config = dict(
    n_layer=11,
    moe_layers=[1, 2, 3, 4, 5, 6, 7, 8, 9, 10],
    routed_scale=1.7,
    init_std_router=0.0142,
    lr_router=0.00122,
    norm_eps=1e-05,
    optimizer='muon_variant',
    beta1=0.95,
    grad_clip=2.0,
)
Below are experts of layer 2 (counted from 0) of a mixture-of-experts language model. Rows are named router (the router's row for the expert), up (a neuron's input weights, with its number) and show model dimensions 0-255. Each number is 500 + 40 x the weight over its row's rms, rounded and kept within 0 to 999. Numbers have three digits each.
Before each expert's rows: a language model's description of what the expert responds to; "mostly gets" lists some tokens that are sent to it at least half of the time. This comes from a sample of Wikipedia text that the model never trained on.

# expert 0
Word-initial content pieces. First piece of names and content words, often capitalized, after "the", "a" or table cells, such as " K", " Fl", " Mal", " (", " re".
mostly gets: " (", " \"", " K", " O", " J", " re"
router:499509492508563491486487528522501504486556594502466490518514527486469508522572489573483512515511552469528428529503519465529452450436522497561534540488484596508483459484509468554506519426446476497472448549471455526523444387477424543519471470500471525435436547458504552592517415473495554497442414544461467530455487521515417477497538470438470467488513511491478525520527543525539564541582496507572521504494502448511429485508433597557558510495466488494501519546520453557525497529475545510475487482465506557510506470496448469511514618501582515542501498481517484488487574594481435436517519505444501466512515480406490492498452507488490498461457425466529441493600487451507539478493530528520556483515478479497512519476526473608500546505570420545518461464512501513468474509471500
up11:488496504520515493498395465549506420502461496533457556565513534460448529516503490521623495441534441521520469455511540432544382506413445514477541552508547448464442463609508483549469536469493504485424600530527499504549470516463502496515549456577423532411540508431491509431523567554466446483483495574512536455468479501465477518515477429455480462519504517476488500486512487498534503525471554523521519464507461442492470469543509555490552558442500556576468522530456480539548445541556542493497477494493570456510501503501488526448451472534542477504483505513506636495525531459558547495503513496425469466536501531443493479486458542525465538525442512508489531473542478457530489510476536443546606530506513440512499514545488449505535506471527531505490527442533500469525555517542514
up12:419498564515504495527461490516466429480482566517499446487518533553428436469522483510553485522508440441463480547474482478418497523485545480547538529494516514512469519536488482498529463467512479485467506548446512462522463492501409439467485553460443478484430465486450538472459481583462464474549407540431489511536514514552477528504510508496563445443560596551541504501483483468514514508480520483505521525475508540513470551501483559548571496566482491471510505480427465513510431507524513548471553506502515482485416435499516505521583509483484495583543495555469466525444599634501463474509498496526581491552515482524458472498475484576570595551460478465468512550560530568483495490475506559470570522450478546464455443532431503468548513495574506521498540547506514567529444480502571
up13:516482482493520441592491466496511457519514557454501520509479536486522527529497493530465444530490544503478533592452520529549440498449489517591561462530496492552583528452378532501508473486490531560556501569507526477520475443442513487457491449459516512576467503499374530491465493479497472507460475476474453513541532513519498492554499503480432489547521485515518555479453465489512512501518464474538528525509593495471470553488460430486451512488486498457478466552486507603509577531442465505552550538470444538526546445471467438489496574521504461518458541510434503476466490468548469467532531485569472452548483484446472514538607486445565545449442449534513502542531510543465484409501537454567514502558498465437507540496516471567445497537456467511492567551521408449572506533522544
up14:450515537454457526427547490542558522441472477557530483520491526488437514446521446534502475465481533529437460476523500403494461477450495483585508458506494497422453489445516482533487523553546540365507524495508534555507462511510453561536496506474554449470447432541500487557509492521514568468568454519483507490480558423546595505477460554544425572471573536453463450442571470539509506490490546518424545497496585453530527458467533477501470514486506450509497525586481488547496510590462463583503505481496589492478492459553463496476476504541591493526506539448469509504482521552515477584535537468475508543557492515462492478513486507522500468499454479461444478496538499469513508536402494522464475470553483486532501519489555487545564518536527520529502554555519449411536498441454485
up15:483499489540523427522483524564448475464507407567483535533443499531478472475472453492510504511476502511509533511511522524534464592481560517410446472456488549482523553473518556489447542455485539555446473539497511457538483522554554510498498516524478448451472489419471491462541565652453469516438519528443524538416593465507470575495494456554553499564439532561489522503471580473438441537546489532501498510466506544428534375544506453483525517482532475500512505481509555544492545562544434549519516424414486482544493532488475511511516492510491460489495520510448504520511518505443501478499526529497507424546429430510456481445484461500441530538491444561518505503469508464486480521456515540434544518501463507434538508462481512494508473490507609474473488512503427509570435519487470

# expert 2
Function words, line starts. Prepositions, articles and sentence openers, especially after line breaks or table pipes, such as "of", "in", "by", "The", "On", "'s".
mostly gets: " of", "The", " On", " main", " by", " The"
router:503500516496526509469500433522529527494457496490540513470467564542502502454485460456516530455416474503498484450519541422509543563452433512539498525480442439501433489478488493489515526483538439480551560423504521477464568531480499542419568505492473474558518498451490457533493498536528421576467466501498493554532544512552406503607464564536576530496473486539521437553506515540504493514434537554435463519483491601540526490513549369469445535509544477534460532537513550415476520474475467411521481503526486597499466533491550524482536507444520547514515481535460516473539441496458519494562557511455515517532441445541539455461488474495506492423500554500517572564457480510423501548536509518492508432491548579551515455500504500433502440492424478524480519496474477496519488482482559
up11:493349513526475563505513449549510524490524491514493519493504485595541451480571538417548511513500546488542578458530503514484501470479461533506532426471510458480543492475487555520513488483506499487463483507535521466492511476454529505456493574545501581491465473518525419467495449427490459461526392584463494476506586490516512530486530609556463466520556524478487521436490474519484504511509579485529478517553498451519413419493528412531498427463495510569496452498472500473488474486503478508504506433529496450506525528527522502499519517503428408555431535525530517473511485410483458498518486506441541442486460479589447591498524485500475493569546554529428496535492540518494529434492601513443508463497465537466462491544544463481444461469461463509507444499540486545488525461508447
up12:498557486480467495465490439498471533525443514491475556529537484519555462471501527477537501555445495451496398525574561471525534438463469513570461505492408478562598507512501440474519494480518536579545504512503480479525479533445505443522481501493525521605539446443556501578456591484491541544516483510458523525496463494441519576413508485531541510489443465440458527484507498478455565535552469514492392549485491419481498495500515463502555529503559396511548478473482375506484607515502461503469539492502474434508497546544438512461532503532478507576432518464510455408507498533511470492556516543480450507486505531512578481520496539493473504491493578483552529527509405475433510470485484439445499474526547449501522518524491514510485529503522480464513575510445512531453486522522523
up13:540458502548541461529416479553511493523440482498483499459502537450382500468439465436540509490518481498518560466483545544546533492486528598485597459539578539484440457402544460491462455535598484469505532540457510448495478495535475465530508521611478476493389518511552508512454449533466483540458440441595464534491493515521503543559559531470518471528545585485481484545515454503548548525566486465425443500525558497507519531498522524490449463574484483526571536541546474424451557544507497515503452524486476489555504487531557491503470543507459511485440452453551528537496512459413465504481404489531553510464520480483510504458532530554469529476407481467485493499488511442482504532514543505463539470463520508491503480497506539538517525554515495476464518504559418505511477567455511
up14:445475455494535446445523488470558548544541470498547581450433546505543485540538558571462581494534509561526507550491487471539559513487452545483445518401527516431495476467471475502565507462471456532443463504545526495469486504463506434486554502511507528450537564495482497437464499441494467528566497572495487502469550527484507503506503511516594465511546498559529412541518590377488534482572476569467424509471553587448526532503529539493547503479454473532479491554511519554436473498506492524493556543500512550597476469513505532458468519576529393514502517486452456579459489493467374506519498501484406520487497456558527509508450541486482503499503534524489426492520509520456544520428427529454500457513489521524439461532481501483476517501530534477523494524464461501526482484520496
up15:482536525446541505523537489499480517513549538393494518526548534553473480465547520520443508472549413488476548439399415458506475542486519526549514493518524495460475437446490523478540477441474496485454485530516553509532601471494503518502499466486429503479507563477496519497491474471423481496453505507494583470468541465498482482580490609523520542515508469401512510500478503536541525415505436490465501495473493499472454539508522579497503509549504565525432538527536544486564484389478586519537516471492475562473495478456549556515502511461525454477474577510468540469480524525537481433436474491477522522490423501465516492530479504509480445487514491472414538540390467491512439512439567482488504474390569569552496502571510446476510456485503527491494540557450429531557523501519467

# expert 1
Word continuations, adverbs. Middle pieces of words and common adverbs and modifiers, such as "ad" in gradually, "ly" in slowly, "also", "later", "and".
mostly gets: " and", " also", " later", " both", " several", " final"
router:470483466471451519488524534508468468498506460495489495506531528491498482481452516439503468461571481492476566537485494524462520454555557520456483470479489554426529525508475536540490459573488560465503515491469522519511543585528583435462526498498530525454597476516513502420488614427449468472520566500477500376468509478471612522506487446506514514512509571434490525427423422458494488479502512525478528453534498507483527498492549623495512442498492558480564454434483515451526458501529515554488533513479510428490497510492511535452517400486406494499499514460481475489486491485555577465438475506531506529447524543533496524544487516547557508548560457477443550540409567482555492497490451589455497517505514543474512501491454543481478485509528590472530498507522503485556534483600473
up11:497464504526462512547544570482603444466544469542418536460502517517426452505583483512509548464489429531508576500594454534491469525498526587521528537477467508470403473496556510445545486556477490458512485481497488521483430505550493463521541538553503504540409533504442474488455468508506534507530449494528525482564443466491442467500506503464442438525442478489491477461496489466530531553535541497543495496524511449436421551518498510494502554532444482525516426477540515547482474578547546528491492416498482494546438534468558493520441454538521494465480450467446532470515527496500544518496484496485513510522512538415524503485524455570460602550528425511488512464504450528599467445529534515464570513491424529526572553495483514526432476423423510476447504494428487494547522532542537
up12:516475521534513445478474417494535482499501537475507489473568482549477482459525564485522476498505429497521545484500469477484410495516538532528483448457517413491444524532536592520528410452553530530450570492495499458513454523507482485500504520493443517514477459502511461488529461480496496521518468452527553436587530424517491571487493543559495446519447513491510505534482390471520565461430527509561516500417443504496507471473523486536434504464473567490517516453430477585512489471477528541523546514512534520511439549476506471502537533464412571524485449531560488569506538468515543518478434508561446548433466505487507479517491480584529623478443575519468528566512452468459498555509500511521484547444441549460514524552553538526507497529548503459573452483531460525515606533511564
up13:460543442422546498426418533486460482479568494520452507541430499470485501561502543422575452465524421490468511520564556405467518594491492506543471560458532508483498528500503510516478557508481458465512484496414532527577535474450496450499469569445473543509488495490515533473511491456511565451517452500457489513438504511562450501492510520482581471506505518507530489434478514523495415568521468537473488470514473587504479535501438516539544499450548522498487512484534466452570480493544560534552527457520557480429503442536544500459520502575468512531516448430511445470485450527550562456474538552499531479463479499489421437453500456533549491477550531506489541510433531516552559519516492506492445415530485542459584457519527537469469525510491474590531488543526571454579445478499500
up14:525488487468455474544436461548549532559513498444545460490581485500474533455483474500522444499483538505449508482419519505480412437485499508507496499535515573511492515491530495491488546485509468576500513523471461519477488527503539471520458491484515517479590464483520547537516534510430487476467508491493462478475532538533416511491480479417464461488454615475520529575510544507519511433501514580528490474542438461459482557516508528522405452511537467531495528469539440447542514532557481510468515521476631520511541486504503530515481536551512537527454570412506543429449517466531500469499496522587421441415477549481546469508487506515506388465463598511504439526482595449475526557508537509462481545524534536529497493442438561499492494451505571534490473488538436432539548454479547
up15:561543498525484444464549550524475478485576467487513533510500512486484455511478575447457516417564537571449573491492540528554587512528597521457541541472490576522574561565513494490475440539485583543449486499500455471553554579473417509488496480555483459508487516570510571460492469502485542533496519493488526489467458471533522495596556471484474453503533516517488480460482441497440504509522474493473431467497572502526534441430499543511433562550533553487512514528488489466527520458442532464466561493480509485496559589557487517445457513513494563530505534444491488450498446548543510552525463463462530490501560514499531520464444538484424600498436483487434480535559529522469417519505512458469521476453489490515551483528498559433499514483472509505502477459528459410536530475572446

# expert 3
Punctuation and word endings. Line breaks, table pipes, closing parentheses and final word pieces before punctuation, such as ")", "s.", "==", "ure" in ensure, "face".
mostly gets: ")", "),", " ==", ").", "es.", " ==="
router:531509514516466474556497522455504499516500458512503497507491391482524511541520529556497497555536493536509547489493446570508488532554476465444480473543577446554542509521521496425487497505541515560479461543543488479504458463511487489643442531517526476543452466555496497462501467550527550455563563447557520535544464487460593487388524504503439486509494438543520520491559516474474465466478448409543484518487509446443501537485454404498487497493485472494484511493487461587476540500515482524513496509535495408497539482516484468554420494570496446453486504508535522555479477450508468596488463488547471475511545519492471532501563503464460508563480580544517407416538467552516472463471515370537445558486461392476461527533518472486515529495474514447468517523491523512458495531449474
up11:524514472509482473553562468464478506516477532504454516612546473510519430521521497480430516448568486551517542500516509434488528427603531476490532413547534485490531487500493481486489499508521554566446444520560514440465428508485507468554464479433466509532552501461444531560536474513477480537596473521482511485535491491520551465432483358545494564496513490519544531508538520514479533503527461489550487478458525512486544517418445544530528490557490492504510471507500518455544460550539472477520487435599598435436569585487532496495448502518530512499522473464438482554423457551507515398603484458506529492464480519481451494530444447494508523496519468499542515473502508469515496504485555492486471522503459460433486530485416409504513534528453535524512552463484510479456480497599526
up12:461541486431462432495555495531539529494508464452610496516470528449516460458553463531419519524565415495494437500487476584427534539604452508458502522522532494498515515481549502524510604433499448468524430443465488522534565517544596506551471488550482502562473535551556506442533532493481488520490490484478492468485596480415522481453449539450477505532532519461462526435515483505466517453503445480449505534529530503482469528523481507538458480500480449512524524493501562475514554533499473536522553516540470469503513525574545488458505475440514533537469478493511471532363402513538386545520475461465500562527556502482512485486525474523489446496529546536469498446441519493533460438410443524494425521500457523565513545530514557458498471505527468495530441465493520514498509486566495
up13:481505474448470609533552504560541542572574541514458479475399466488496495516513525441537497445526466451509535500533498507523457548494448529579443513480508494450531438473463486477557497524484525474539484454547570467493513487517483498531511516549487476529481554471495529592476537529470512569559531456549467427491394447501493545509501469476504467521415473518506522496508446449460453453496418472487475431469516469489524494489504456520574509502447463582546473476515526579484569508470488483468579568542524465528523560463574517519495476579477480493540416537502556453508517430498485521510532479516406546522529510462534507481525488503425432546464554463540449432547530555513470523511559439531493537540509495519489556525545481501536438424473572494567504495545452517485447536530504
up14:481483427545507517465460414439476533523504498557537554526431426522580542542522477569508525529455463520459436379521471501526520556485490561542464439481532490540407522497508458501575505516510449494488518552471600584466470503492477482562498515419482478522496469435512522527484564524604513519446514415488501531494490548486454466461570559497519547563562479545491470473529524518541477466462507467563551455562545521533474473517476489485513480480535515464584526524507468414484484542532535449526446441454519523550544497545439574534510529547490491505486453441459508563467583486513493520513451448490474498512540494512478519485471601487510522496482507496501510606526462469484556490426471498509465543497459472506528480572539461503470511506462503456491470506527456553549524486468430
up15:527473538476538516524557515476587417492493490513507559457472505421470488514543576510505490521500510481467539485524447511478517449511571512532454443531447473480431514426496554521474500537563517533520505483449517520523555553457448414451445474488473453555498549486461500464463396471454508424517464529585486572492578521460518531595593505498485511489520504495457517507547505535489490417536483462596517520536545462468504581462464439527529515542514566532559408489553455515453509478492529482533535461537497471447497481411487535526444540569422485530471445538452453493508467578528428507499500509523491457438513519474496533512482484444497510477489512554552443437525514491504555567468515432486534543528504458482500471534531510478470532454413454503456512554529511481480533459544459